Experts of a small language model: vocabulary 8192, 4416 steps.
Below are experts of layer 11 (counted from 0) of a mixture-of-experts language model. Rows are named router (the router's row for the expert), gate (a neuron's input weights, with its number), up (a neuron's input weights, with its number) and show model dimensions 384-447. Each number is 128 + 24 x the weight over its row's rms, rounded and kept within 0 to 255. Numbers have three digits each.
After each expert's rows: "gets" lists some tokens that make up at least twice as much of what it gets as of all text. This comes from a sample of Wikipedia text that the model never trained on. Tokens count by the router's weight.

# expert 31
router:141141121131133144147123110122178116123117115109112146070114083133101112122109095126165127125110100115088111147131106142098135145137151156138121120107100175102084155089125134128174140106119179
gate0:115108140115141174098124124142111156092167103164117131111142144161095129100117105123136156090142132134148123152139117116137139076120143142125098107138123150130088126123094136099143148164106114
up0:125148104163170196076114117107119109109139164168138111142133155147117142095081091166117130118120146136095108139120178141139133049150156151121133149119055131138090164120162133119108132117170152
gate1:164130130133113141114138078161139098181147128146122087094133127125154121129114131130085165129143127123116120139161102136147121124125115156084141143096126121142118130137101103146073127171140136
up1:130161111115103147162101089122121118134099127134097179137093181145133161140154126133107097125124097074150158127124098134179124111165157137137127129151138119118117129126105143138119120115163095
gate2:155154123093148137162130123124144153090130087109085136127101078143099135108115143161123137159147083113140122133144142130116144134105080133165103134165142139107070110128185100130099122106147140
up2:135140126058159112143133135078122096172138109126106134154114142123079098137087116082148135165141161140176120105152133129118114119112127109094171122142127130107106098147104119150167121158149116
gate3:098136133104127182132149117110158114114163165119130108114124138108131127114060142098092164100136131110179126121155125107152139165162131146155162133108114104136110154119151110144177132098145108
up3:110129166112169139092116127132106150127098113162128143063165098129142138114154090163127145107142165131152106061087151151116085131127131102117168143081105119134119104192098158173115132089167138
gate4:136084101052113157130140151111119125149121166132114129108122144107150114095152126111157125111120116134129175095134130124083101153140166112153125119130159115110135138128116169125152144135134122
up4:134161106132116100167111133117114184133132123146142152112096145086141127131130110131141117141141095107155120159134138171070117165164098148121163132171120073073098123157106127105104131104119134
gets: " in", " on", "ic", " In", " On", " art"

# expert 95
router:146089115081124092122116182106170100124097099090146143079113113122115136125107113106115091088132165095091109153143116171102155129147148119137147152116148124126130126107116129114123148086120117
gate0:096118112139145146142106124124147095099124076138127118120136124126108129161153142121100098116167170091117093131149113120115138174150150141139109118109169086157127156128132110152133120113129103
up0:091132129129093139119127094147092164140115157142098132084112108136140132132130131149099177167109129160162140125151107115152164131143141085137141148120167175104157128104133122162114119118127127
gate1:109151202115133076113142140126098149135090156144149166118143080132138129141117133149149153137136122145119112149109122143141133137135126127116161145136132126113132117167184076167108081107159107
up1:122093097149130099147147134104105105105140106134108128139135110139138151139109105110160119145126131122105088119142086129133154161162122142117135134097137118137130102136108120187158114088123104
gate2:115137185137130086099144125076165120150096124089123111144159121149142101109104095126130095091132139130113081104102113125133128126124105087120146125115112136135160117116140128124102151090140152
up2:135112126176139139130151079097106116097098129102122120150128094144125114145129086151103115138118111145161112127118130158085146138136128114120095131138141142126119103132113114117146096149102140
gate3:124153122147121144151178121096132155156111075174110112104146064167143156152136123137123091155104109131124144138113115132146148133105167111153137152125149104130140122107126139114116136138128129
up3:066178105163121139109136130134124096116108117123061130098153147127146107108129109094125119102155138100090121140117174118122121120103156114137134168186149146126109113149149108127102153138130162
gate4:102157170109106134105143140102121150131132143060118137122120120161112123150120118135136118139116121114121137123094158145151146124121110134178109123140174105096159146176131083131155154123131103
up4:133142128153149145108103120125169158157152156109127149140088166178117176104190185128108112125107138141153118130147176139159135096121120144103120157146157134137146116089108167125110091194051147
gets: "\n", "6", "4", "7", "8", "5"

# expert 1
router:168117140141118113099096170141164121096156102088115168111115139131118148104141093129113085151110122109083108112155136168129134161183127134134138151145085159105135139163136124142114133118111103
gate0:180144083169091132155157133157105137130166068123145134160106113119132132128170133120138141108118140152138108133090108128117196132121148156168140127124090077151119073135110102153118157169114109
up0:083078122144121164174149122109115089130116114124143172150119085136105149116083128143147128131148128120149154170147119187146151119098201110104106094102113109142144115101150138110117149133153122
gate1:110135132165138128133112138085128141110131126152089126137108098141112119099123127124082060147194074101141150103087146163177132093088155178124156122067136087114127122132131137160133140108100116
up1:117103098137145127140122087132170131180131136117109120120088126155131099099106139116153130134129137096155122133126144153144093070141161085074131147145124089081103101116146151103098152100096130
gate2:117136129133111126110124140152118153097109118158127143168100118111137130112123162128114155108135124144117101147114124137122125100110109134116172122146129108159143123119119147126170107155143112
up2:164133127168108150163149154142087098095131119118083134112150147114146142136108106133127115143110146122140129152087141132088094147128159142146142113121097117170146129115146126134120162098130161
gate3:120116125136147111120108156136171123103105128152082120156107115137121134097132134175115133162134101153163109118101177089122156096073135138153146137122107158081107123137127135116141070165114127
up3:146145134142129166137144081134211127166146119154121153091154144113143205158131130111141116088128132127118084087120112080147147180146150129139096123121144150128116134115131118166091082149127143
gate4:074132100151093121122116126108114114121135118136131149101123176128141118137130130103142120132133132115120114128128093134154128109137103131148146146127164120114110168165113133104145091092130127
up4:147132139085135146146141090125138131110151124135097135125129129124122120146094115178139125151107120150137127108113111132133135138182116131115118118105122157118134105120154169083132125112140118
gets: " |", "-", "t", " San", " No", " Mo"

# expert 79
router:185138091123153102097135125090170159108074143116138188094118111153097115121133123100132105080107148090085122157132125134113133147161155150164133150150119132102128150125117133111156132101136122
gate0:143177134126137122130158096095097082151091108130140156142134118125138085110119101149124116091092149148088108149137122145100100124105092149118126120117125176160145149090080113135122133141138141
up0:093135137089143137123142115122145139135108098122114086121131167109113117145136157112146134142084139163180158128127102152134081112095115129119153115097119133134117098143111142113122125097167159
gate1:141115156120136190119113121153131139141124118128141124142109164156126101155080155133133114091132108159130164119139133154161117167119147126114099099159144126201112106156132144146130100092148158
up1:128119140135124118126140121134125137130138104164142107109154136118150118116119111121106131123129121127131089121082098111116136134151125081149108136107129133136113113143115136093123180120133099
gate2:082151133120145137143139148148154135134122159141118136120144111161072119165108149155123109129111113142125142150101140107126077101135121102082159123170172128107107141133107148109101127136122127
up2:123121118152097160182114107114099119122119156100131148109132156134100134125069115168126181151119101122160149102189126112075103168133153178150154095138145123132147152114048134108117133126156137
gate3:102117111170108157112144135123085165112117128125106148121119190133109085088101126134129169142140145150123098111126100129150078131125126128168098123139136111142120186142120078091142134150131105
up3:102130137083098145127124136124131131120160129125142139102133133131093120135120103087117168115125143150123165097095105096103125100133141141062117105108111158129093156092118131113117124112192099
gate4:093170141162124134158144128072097152141144157117103158139118154139107158112152109091120126129107103116144096118075127123155128103141138119124161173112092088120140135121162124158131143144131108
up4:106133180129090080150119122102099107110153133142121152121124063118179146124147095147125146128118112140096133087115141133119154100134065123165130120116101130128133092148171183123133102169110153
gets: " in", " of", " on", " for", " to", " with"

# expert 20
router:172140150112151098138143160140125136158127140109126139108111112147090104122122090127107097126089143132127102139171184154120118120162143175130131180130130137104121155106098106091151113091077116
gate0:126124139109131167146179107123088130128154120080131114093135131150109132098108156113151150145106181128166143095140086120121066134168105100149087131138149085080135135118129086107133099116145128
up0:145117110116134138131164108082161149147129144114165166168131134131084115148133113163119137117116151133105149151147113103089082165148094147156106124141130162121110164141115162119165106148142121
gate1:114146085119133147103119152149132159134088136119117146152147102153113124194090124142143096166157104128133107125109143112114096147080156112121131120106084132164130147125142129166132155122163136
up1:136148155116169098112108099142106138134101138159153096107153129096070103099145133143098130089148161135102134098115118117154172143101127118155128139155159130164093151127132105150127099143124120
gate2:145111120090071146085095127153066089113139131115149133109149113125130126108120134100139129116109134129155139118127150098094127185156145122148102166098150116144179094141160136106106121103092187
up2:159134082112111099165171135107137150138134164129141136159129089140114103172078113158117101129131119133106163110161102129141126147137142144100139183154135124125151128083162147115142154122161123
gate3:185118128097121141136092129101098164119123125137142148122136150125166123127146148129118084150138095128136076150168162102151114137132114174147181154143138146109129155112125132153104132115084132
up3:129123116143118096149089146109147107125126132142113081118074102139086160158158129148106150158113129100103131117142114137132137125146157107114110159138135080124123121104127150133152086089130103
gate4:152113148147125126115108166106133081138138151138101142145139130088139120114097066104186137162099131080141102135108130131134132097117140148088105116144119128159151111130111120150116107125142108
up4:159101106124130079154105088145156168136090113152116145137137134144114128138127132107063105166161156161124121103082140114084105158168108121132127112104119117140117145148139147113073127171161149
gets: " |", ";", "|", "tri", "hi", " /"

# expert 101
router:160139134138146129112092143099132139130105153124146117085144123141147136092151146146131125103125133121077094122147131115115120188160126148125111137154150160122142147148123120079125134140086113
gate0:136107153126135130112129143119110145162168155124122091128108120065118130135173141116132131146127123173135118085089121129121139137124113152151116104140111128143159119146145123120140144108119153
up0:111070143127109101119150127142151091119115103110110137160110117163117102108111102091127140148105123084150138117131162153134139117148148157133150103101124134115145126118175095115129099109127176
gate1:106123169132119099127092117093157129126112164142124108131167108138138100123117140154171108123124104164083116116167140163108198142144143084145108141111142137131117103117089123126153115129128117
up1:150138120083132129187121118084102103127122148136094159139139107122152122101167108134166140122128133139125160152113153143127183137169121126154122157127098122136131150144122160161132125137127106
gate2:178140151180149104123126107070142159097159124133105162118163076119161157113144106144137132070101172130085134123143172126161094156098130120128128131116123152118118140111125141156131170131154138
up2:100126101158144141123152145124109122159144128103131165139134129121131155099116143146172135170116174145144058106146102099130132099113086169149176155122129091136158115104107149131134144140131134
gate3:169133108111126125125137110129123164135105171120104146120165134166178165074148122114112142160151119134063113117123110085126142154098171121134104103164154081126125130075135096113095100099126106
up3:132128145164102139104205184098084152167099123166116134097134138132096119107122135132159095161114142127104111144104152130094071107131159113111135137089136170119120092075145067142159154117158099
gate4:088104161087159185168122115121170127095152065105120130140103156143167159148157178098148151108131128084143147122111154138118160121072130140165116158171093133172135090157133144072124101131119147
up4:189119118117130126120169117134110154101123135142146156122121119151120110098138119183167151131149098096131169093107120168149131180146102096151141118118133130129122191151125129157112145139157149
gets: " |", "|", ";", ");", " &", ")."

# expert 42
router:153106119115162061114095120149169139164109117088133123101103116165095153140153085137095118140145134099137129154111149173136120112160135139155131176151139164099097117117124122081129165110127131
gate0:142123091113128115170129097138156151138127139164141103133125143131099121139117114154128099122102155124131141102132127160121154151118120100142106156110108148116128131126164164120159139130128144
up0:080137116117095127156141148081129119127075135136128119091171158149139125148094116146108105068159156144128138126162153132072122153140142117123141139137136087096103173128097135122117131114107132
gate1:114111147097147141134127134103150108107145091149135131148105130169142149140115109128129116135171138149100146099092165145115111100150132125180194119124156149118129142149157138131139089107134112
up1:117118108116110041107139109115125115117130120104145163125114113129141147134086164170074156121135101138109147173126087128117196154134111110111135122154109090143128133108131110152126147120172110
gate2:157104145117162074116096120169089101104129140128097087083138133112106127132116104123111161101122174133138160119118166150134080144145140116135109118094150105091109152123127107113139073176108114
up2:136118106122108111102138123119122159122150122142153073141119132125155141142120091118134114175125133170177131084165089098099104142111098135145126115110128131077113093091085107058138141105116113
gate3:120087127103110083150092083115134160145092115125128115104113134123101135121147115140071133086098129163112146134135129147128144144123168138120096126135128172129070137117110133105142114164101132
up3:109121107105171109127142124160113091125132177103119144131138140122152107122089173105160075154167106134144144098116098152156118112124148139156138112132078126157105152167150137167115161117112173
gate4:149117127162156144132157144119106109131112118158077135109116107106107098130163111148160075110148148095164095138121121120165131107118138128173100099126159165160126110090154107154127116142115112
up4:108096189136111185141089117136155130124140133151094143142145117166138098161148159132117152159112155131172119112164113106127141104154131154120144143109147135132095121139125117133139144094139141
gets: "2", "ed", "a", "1", " Re", "ent"

# expert 7
router:181124145087134130124103110111126109099133127101148143087104105136089124102127104097094095135110150094101102121134165129118164117152139175120139144116147150110130171128115073131144116119122149
gate0:129135099147157137146130126114137103135142165139148092107095112133120143101099120086155127135167112100135085107160135129111164122116074135120148158116152121156173139148081100110100105097105111
up0:129134150153159161138136136079123122113119149148160115151169130146139107122085132132149099146104095140191167150110124121083099147126161096165135123139107153120119134086123090122115118125120141
gate1:128162105119104138151134119155129130120127125155126145093148129092100121140071157115181081137122120114123130126106164135125092101125123094124129123133147145126107126106129145144158081133164132
up1:113109143139117159145154132128110103127144107168134095121122065153135140098116122174135151159155131133169123142123143133121122147102143137080150122122141088128133128150117092151173153124093117
gate2:171120159121136088132111085180118144100105126120129135104147144128094153128109140124130058116110145108159128113127104148161151073162111101125120133200103134124151160113130095101159072093083153
up2:138112101109099154110097127120117134137150129117135139145119148096154091123126157123116140123084109130139154155118150139100138130131103164116157125099130117117108116122122129159130126138134117
gate3:159128138139164116144132130162176131095128194086136108139110113133203105149126136104101139101114131127146147100119115146120114157095135157138121148122131118117110124110177115115135113120109149
up3:141093142105163146105150124135101121202127131117134121131158138143142124121181096119119131119180083147172111084127115129124149098105139116128132138082110117125123140080124125118113099117145136
gate4:119101160104102126118121084122113100120156112121091147111120110122133144126130091079156143140118109115184104104144102123116105150157141082163136083152137118145160109112147111128114134109131190
up4:103148136098128134117113135139151090128105128169107123096128121130157071132126186126151090177109104143089138106098088146089116115107141125131130114134157122126109111164111141180107107129183069
gets: "s", "ation", " name", "ion", "ity", " role"

# expert 59
router:112139137145140125098118116137181135115116084115094112098105111163106133114139091099137107104126126100091092161117156170115104103154128132108138146118131140149124108126160071072152127104160142
gate0:114141148177104164097095124106129086147102135138130145121152128141124144132159136118152117138099123121099148111147092131143146087129093161120149127152127141124152125143105103141151186085138114
up0:226132144118109118111085140128173117145166169121099169119105134140146139157111128131141173118137107130112140128146147113108094123119096160130112152182139089131134160129123100137122159124116136
gate1:083100126112125106149133101157137132135179073124096151126111137150101126138123143151145059121121119170114143121165129126148089100117121144132125181151129115153124079133106126060142133131126116
up1:098130115134120099116099143113131145154147160129115141111123127137098166126142124113120162100134160148152102138109103088074123088117092144106144152128103113117122130088173141136135076120091151
gate2:060097140145147097111136147131144156139119142117152153135076176143110166083115138110123094121141119110147108122071112129135149163148107182143096156123131111066172142148102143104152154125159143
up2:130106182132129144117120149150142143136167072132136139134132093133123105098138110145146105142144139141122138118148119153113116124101110149134075139125143087153157139148134130114167112156164145
gate3:102107157141157122130115166175136146134113134113134065118117141115111145168115111134128104131080122165115089130145146104129162133137120150102110113109109142128118119146146115103112128151108112
up3:158115119128098112145136154144149109154112089151119073126133149084075145161183121113127146124127141103128158136140105155101173121135109186060146137101138138145100085130082094095151133082140155
gate4:114139198143127150124133145114154144121094137115151128127093108108152167154087131112133130115107133109106106117132165114100129113120113138115117156197102108118159109098140162090118140104100114
up4:118169106084135123095151146132115145097084142120141171153151104087132143136136175162101102182121127133124139111090116151115160111153105106131103138144131143088123121117083126134113112151109173
gets: "2", "1", "ro", "9", "3", " life"

# expert 70
router:160129131123150112134133126101164094071112158138129169087100104135127110094109106095079110139117109120114122143124151136085120163176128148152082183099147169113103131100095121125104153103123137
gate0:166146127149151110120142142122116122133192106114184122131112098170150164062089098131122143129134122116095137163117170140115125192135114171173135164105117163111092103089142109138106144137135158
up0:137159184143156107144108157115132117147137150167090088111099131133116145126171123122116129166128114182154129143133142163115131112094098089095131135110104135134125127156101107153167139141114168
gate1:138155117105129160138125136108127119127143170158097134127155123144130118143142104095140148156153165121109108114118071142129146123130083166125167086164126123157128169132148125111110122115144112
up1:127112079135093121095102127152167186114103118077100132126133116142131128120138177126126106144169139125139141090123077151157121108115123121140089120113124137073131129148138100122134136159161135
gate2:118130111131155127160128131143136102153135114082126104184155107170130076085149164119125110137153139128105164149154117144098184141131139149138097100110113168120137141120134185144134122106131108
up2:153164115113148127142089106142135113126090148089114136180164086153114142137133131185120148092146150133140112142131085089184130092135183157137165106150124116141131138083135153117117101092112102
gate3:115134125171119158129096133151104131145169162146152100174153134103171131127117140156136090107149116154106101132125072088087143174139123164160131162137145151140081104127171117111126133086099142
up3:108119142124109089100123158146127146097137106116131115141164091095125147081106135139122138105149163128094116092139129098143131132119152102094132165125163115120148130128185137100100154117082121
gate4:145118159157077130113117140140145146188138136121079141129072129121114124137121154135142050132140076129153142165123121125110107156140103158130152156158104171138200132079129112139127150118097143
up4:147140117129094118145101149120152114120118116116119136147136080078135103154107146091135124150107159167126144100124169127110116094147146127108121159129108127113108138140155131143122154150118128
gets: " of", "-", " f", "w", "f", "|"

# expert 80
router:152110121125157116093100118087142162078123119122131175128147093130105141121132096094117134133083164079109101163158146123106137128166164155163095135128132158115122148097131112093161098107111122
gate0:119157121154144128128154146106117129144143109121117150114117127121148159132153119129116095143147139133145131130136086084158157092095173098157155109154108109087152140133147134095107090126126108
up0:133160173085135114127146114107147129125123173134126136148166100143117101164136116128166122111105102127073147152155143098102153164143103127115140096103135095106130131127139111126124153135126185
gate1:118105158136091110074120106159137147125182124168117133124145134097113151140137138126130158108107165110121120192182119170137120074117156113111067168137137156112129123145130122092131160149114131
up1:144072113079141159120196130134107135143151117153150115152156134107118126134156102140125090126120111122140094148135090166118138076111156140091133095084139130077143133114167161146122090129123104
gate2:153171117153135103110114113135154151136128112125147180132163158109129119158100151142156123118090157136155076141141117100098106130140136125145125167110149141137146126136109123144133145127122146
up2:102129139117109130143122141112169111139116159131125097166129122163108083117132148130124093133162126120066142067104150140107076135127112142117167116125143116104148154124154162142098180101142139
gate3:118083121116105165106131154159139127095104151140164129123126128143128120122137119152081177131112169145097123131122106139148089126126128190165109082136117089146125168088091113125120092151117119
up3:132078128103127163146115110129118111134108103139120082144111110132159182131124139146150150156145149128149112137192102160150124148119080100143150122126125087131155147117129103114102119119110134
gate4:062110134167135110137158128097127128156145120145158130096105110154112143119139118121127140085110141133130176139155116093166137122115092143113134120126118127127140153056072152144149174105127118
up4:115160154129109106140109119102160134081144131181124080158146113138130113144117126136135115150109115129104131138109123137141079137143147123114091145139098111101096122061149178156125152084101096
gets: "s", "ers", "es", "ies", "ions", " people"

# expert 88
router:184113099131149094127108124079162162125118133099129148121148093163111090125106080111148101122137142092107094104129116139124157139124143121157129171162128174095135166102112124082140128120096093
gate0:152118087096139084117128121104162146118088166123145132162118153157152107151139133115190151114172090103132153136103127156130158116134098127133134101145141147122144124140141139100098161134166098
up0:149172106129101120150133145129132140154142141147116130114125155139161145148139116128130111156090117148132160121146108126106107165150163135113187098111153147106147110097184102103131190131123100
gate1:095149128149119100120129143164134110164132185133085117129106131145099134170130098120130133134148116169162126121097087117160116122129119142154098093176116136130163143144127171160091162140143113
up1:156154170088154104072158067132136141142105126113130099142175128163128134145091116139141103119103142113120112136122181136094139135122110063146134106095164104076121157125104078127173076132126117
gate2:133127122140106113147155125102118149135165147114100084104123089160162149056142116136123091108122121102124185111133102131109155122139136159137122141117171076067100121119135111073151095121090098
up2:116112131122129123142078144113155107120100143119097150117142098185163126124098163106135100154133148117067113126110064112122152138139110158123148158151150114136061120155185136148116122079098114
gate3:126121146157117090147129144155098143153095106142166139132093154153084149179098135147160144187091122121106158123178117163131135136145144118149115107109167146136153150131140085126133133145099137
up3:106131155114136131152084124154126150114172157084160101112135124130134133144117125117161202143152072092097130114111108131137133137096119155130119133162133102157105074161145107165136150088126142
gate4:175146118100155105113102126101133156107109138142133150131151145120152135183151114129153157163155102105123129101132166141139085104114116141140130111107131143077184094128150111127120193120101031
up4:134130088113118126141168101107087156153143130120116136091093188099133107156149125112177176132111185156112127134110078144050145108095104103101129156100109131098127150131133155147108102092126107
gets: "0", "1", "ed", "5", "2", "4"

# expert 44
router:136130134082138091114082123098111125128115144084093134112144137119115116115122121094119102120087152095118121141141141168097126163141159102143130118146099177111154160064108096130152113120096115
gate0:132168152097158066124126134142096119143135090153099138136120139176131130139131122145146111114111079123184111121098152131111153090178142124118146139114092119139136157111077121131133067138129128
up0:117149114109103137160127174127120103147098156130122080145091149112101146123157115145119169115136137087096135144116185101111121123115165142127147087146100184091119110148079142117124168093151145
gate1:150118132081133120195137135144098086147145113124147125100100166061097097157147157126104103117131095099130153096153134152129156127102101142136163122115151133111121171137067121114134168142109117
up1:133110142147075145130129125114105131126154113112101105171113124093090130099093147159092148148158114113122173117144155164117144110150155127092155158120098139085108138140134138128099113137175135
gate2:141109142096132101122056139105165095119102083138150107169150112165107117106136116136144156141118144130102182129122130152127107081141182163118177146129095157113144138128144142118101116126173129
up2:145142128105144114151165158112104138182143137146133131124088117126118123130090125121128175152130125130142158160156091150082092140139144076105158078090099142100128132123151171151130135122095096
gate3:120096134159128125133122119087157128136111106145131184113120106119133134083107151114166095153132120129124168171135129086148124128177093105129115113140154157139130139185147112117117125124166145
up3:109127123128107175075099159127138199160143129098093150158097069127086176134098128105128120072143120081111152146078070100106128133152136122152141129152089115136128105141123150157102148143108128
gate4:115131111160147108157131157165137147154084150143136138146143141117142135099112129132107151121110130045134113155109114183092140104144127128129102078152133155148131104126170125121132118128110130
up4:101179109119169107124105105209140101137140110115145116114122148148158164126116090148125112115069096116105122100153092122122147140100133064118141118147125185101155152097163108119135095094154131
gets: "s", "as", " number", "is", "es", "ut"

# expert 25
router:173137105098133095085087124152120117090145138106114132144098140111119130111101081123122145138103132107126095150142154102114126152133130137123108152093122141111125170067107123117144129125122120
gate0:149132162133163125144102149130144110127122141118104134121140133101113108120129130148103079151094113144128114083137165119156109116115085149156109144083108150121145158133126106115134137110133132
up0:136101073116106177147128135115104131081134122132068083134147119119090138112141140179089167132115130142073112176114147102154088124129127098096103168099117110156121122122096116130126149122095167
gate1:161139142116124147131091123164127141067138078112109103155130174176140125131127095122162148105078047154155134107134124123092136148100131126166134147124147174095153132099101139098125138073119068
up1:132119084126136187129131175146142131122164095098146116141126148151088125173100178136139106113114135125133154115150104105175119121119095142114139107144138128133140100099155136100092169125162160
gate2:126120139194162157110097098152151101100140123170156127127122147141149152116142128091126138141137144096105109138116160133087107092116165119150125173113114124098116123137146121150156103149121135
up2:125121155144104135141162161117156130144097143143112114107134124085146123195137080145123132129121163119130116141145141158126137160108114142162122104145121153108104107127136113125153102173132123
gate3:164143133095127103168109106127129140075109111099101132149139125135099127145125170168181148147131087155121091108147101136110101150109105130104122122128144133078134128138128095138142127132149165
up3:109109141174107135082120156112154134150129103107119129124140073143116132113125106120153072099152111132115160078119194140101118175138133182075166125111149115100091124128125131113105126098161138
gate4:152147111117109112067120125143181097115170141113126089135102126127138117127115143144121108110101131125108157144156122114138087149141103168118155113117135131143158161124101146092158136212095153
up4:139180165116093129103109117160086129128106164146109130113132120129126162126161137156142152159137122131149108118160127125147133128115137154099112107104119069167147102115106133123116161094194134
gets: " the", " of", " in", "s", " mi", " m"

# expert 68
router:129147103139150099122123144103156133114107154107117120109123148132122092142120106116092115134066143108087120141111148153119161099143121143172106181114128138134156114058121109122115130116099121
gate0:080118087145142129129100166145090151087148113149139123097112113119166151117097121136079121163155113173154128102100159133107112089138141091126127137107146143156106127173171110110132117131093097
up0:107151141139138138123123133146129141135117156089144113140149106107135146156091126150150070129112129096124142117177137118120093123139099130168100104115165107118123138119142128107099120114117087
gate1:134079160138147121162195090095101145138104129118144096096104123124098111105156096097180113120130113173085117125100130145141151103137123151148155134125103116101112131127075107146154137138121191
up1:133114120133142103089130095152126121126173141143120114166102116171123129105123125133095167125158114148139151117089155125106113141112142153067131104147105147136118137115137108142171125123163106
gate2:131139115128129134144110138103149157121109167127089107132095111106116127114117129152090130137126147139148096139091074118079123124107113103154139160127123109100156116124112105071090100118072135
up2:156123143128139140126121135154166121125170140155105131141112154113144120145117139127063137140095122127127115129133165150130140128123123161147130130095184145085100124110130128139128129120153195
gate3:141190131143118168105115135145165064128136172127121072099074153103088130152130124151130107145128121131145169133114141135068112149130177130122113108137135151146147109113155106142115150130113161
up3:103143103120130086099108160097104176140153133093100087120175098130111103150115085138124093111104109106136077141166119110148151129100105106124140103078133143100136109104139142085116148128116109
gate4:140133125123131154147098098125162155130105151108134148085109111113143133161124131150073113124126121118084142131172144143118108157114123106174120137123133094119151136084122144158115138092083131
up4:158124122144144148124153149136123121113159165118095129157075138106129132135112115151101134134158118104099157123172125184161140151151120120124108131145110120085157091144158130133133141104121142
gets: " ", "\n", "'", "–", "T", "B"

# expert 16
router:154147128123151100141131152093153123089122163125128110131110100142122157145117082120129092129100130114099125135110143163082105150168164139156095101125124144126145134105114132098136130097115075
gate0:139113118173149153172130135147133124136121108116116116188122122142107118090097151149139143129108151151125075114117106141128146105109193178098120093105105094166101148144120084125154127115138137
up0:102137135148133120147101097087135138075115152140156087085101180109073120150108127143149130111165106152131103080143129113072135173131152126117173130114124172157110081133152135139095142118116146
gate1:124118153138091127184169131143165138138102160152117112155137082142134144158098107131098087129071133157130104113100099147126168085155120095163126111132154102130104077085127108099128109143134086
up1:148147160130090111137137126119069155095134125124144104145166126113129131146107144119139136145088074151149117118134159129146095116142109145102032111122119146128124164155157159115136156137079149
gate2:111109086150128089058115115111110119106153131149151139110162159150112170144074120111112141155086114111178138121186106150087120146144101079172110141104126110125114133126124099102117130188126132
up2:082173140144120152125107118141107168104133120151112107119116133113135116103140147174133100129156134156141099156119105161196124163123141095132139183157152094119120156145138074153091106094149132
gate3:110107108146137129110125121087142146109130130127101153101145174115106159159108128101181087119131130149135154120097124136123100135102136126168084097161151156079097123150172110122151118120095106
up3:133146153125138151154184126145121138146124130118113115142165131165065125195062154142144144111116150137132109094143118124096142132166161156117114103177163095113130131119141106127168113110106147
gate4:147126113157120116147098154149124149129134161131146096122117150101159146156123119120115161115141180152087090105141108093148132145149158114087148068126149118181153148123170132102087160121155086
up4:115140145141122128080119150137154111179133149153143093066092119153115167137082121092105138167149141143135127132116073080155178118136129128116187138150133137118100072158147091153137136179101092
gets: " the", ":", " in", ",", " of", "The"

# expert 77
router:167120148095177096123118175093165130094098140110128156094124105155121112118098102136118134087117159109122112145162159168094123113173120146156136155126120158105159144114131093141140134106117099
gate0:132134117085124141082076122135127101165083133103135164121133123117147140163139167137131115151118120136133086124094116143082134183116137121140106068161125081101079093169142098193129159068173133
up0:117106149168146083092106098127135113104143127135098136121125150109125136098128131107119122110139129098130155131131145204107111105191136159165142145164159116147091105158108096117121140125127131
gate1:131113106094102127141123144092103105088123119147179114107124110124148110105123102140150121147123143108135149113139157170113149160100118103114164167130126174157145103135199125116123134156100147
up1:094131087126122153151171137124134099136146075132125158112161150152090105128095120150131092081103165115146118106161128119171111141132132127122116115124116127150115134150105098158136148167161134
gate2:131122145117112155117105095111124114088090131117121135108143125159115155116075110142119159151155155115086145146133091101113123127165138157147087160170132129114132123148140109131166127098170150
up2:093092187114151153153135099149098145122126131156142121111167152154102117155077152096141108131120122107170080155123124124134115146116119135117070095150102131140132147092128122140098144113141149
gate3:093131107137128136076124095163146156105109146103139129128111149114103136108105075159130134121126158129168139183114134094174120133107120145155123113163110160131155098122130113110097106075091105
up3:142132143156146138134113116130119121115163114143069161152107128156138106124120155145117138154136129156143119149140159103119145159134099150130111154129093144153069109126132132142159137138123108
gate4:164166123103143097129127117146157064127108112130157156148160121162142154138110174161135114161127151109110109142124151131134149117169136157134096169127130101170174199096120157137115115095120117
up4:118112112141122109125119117138148108132141124147137110144137122178134110109139134115094140087110137150118124070129133161169085162073133122145124156117119111124144153122165116124164102142138109
gets: " |", "-", ":", " of", "|", ","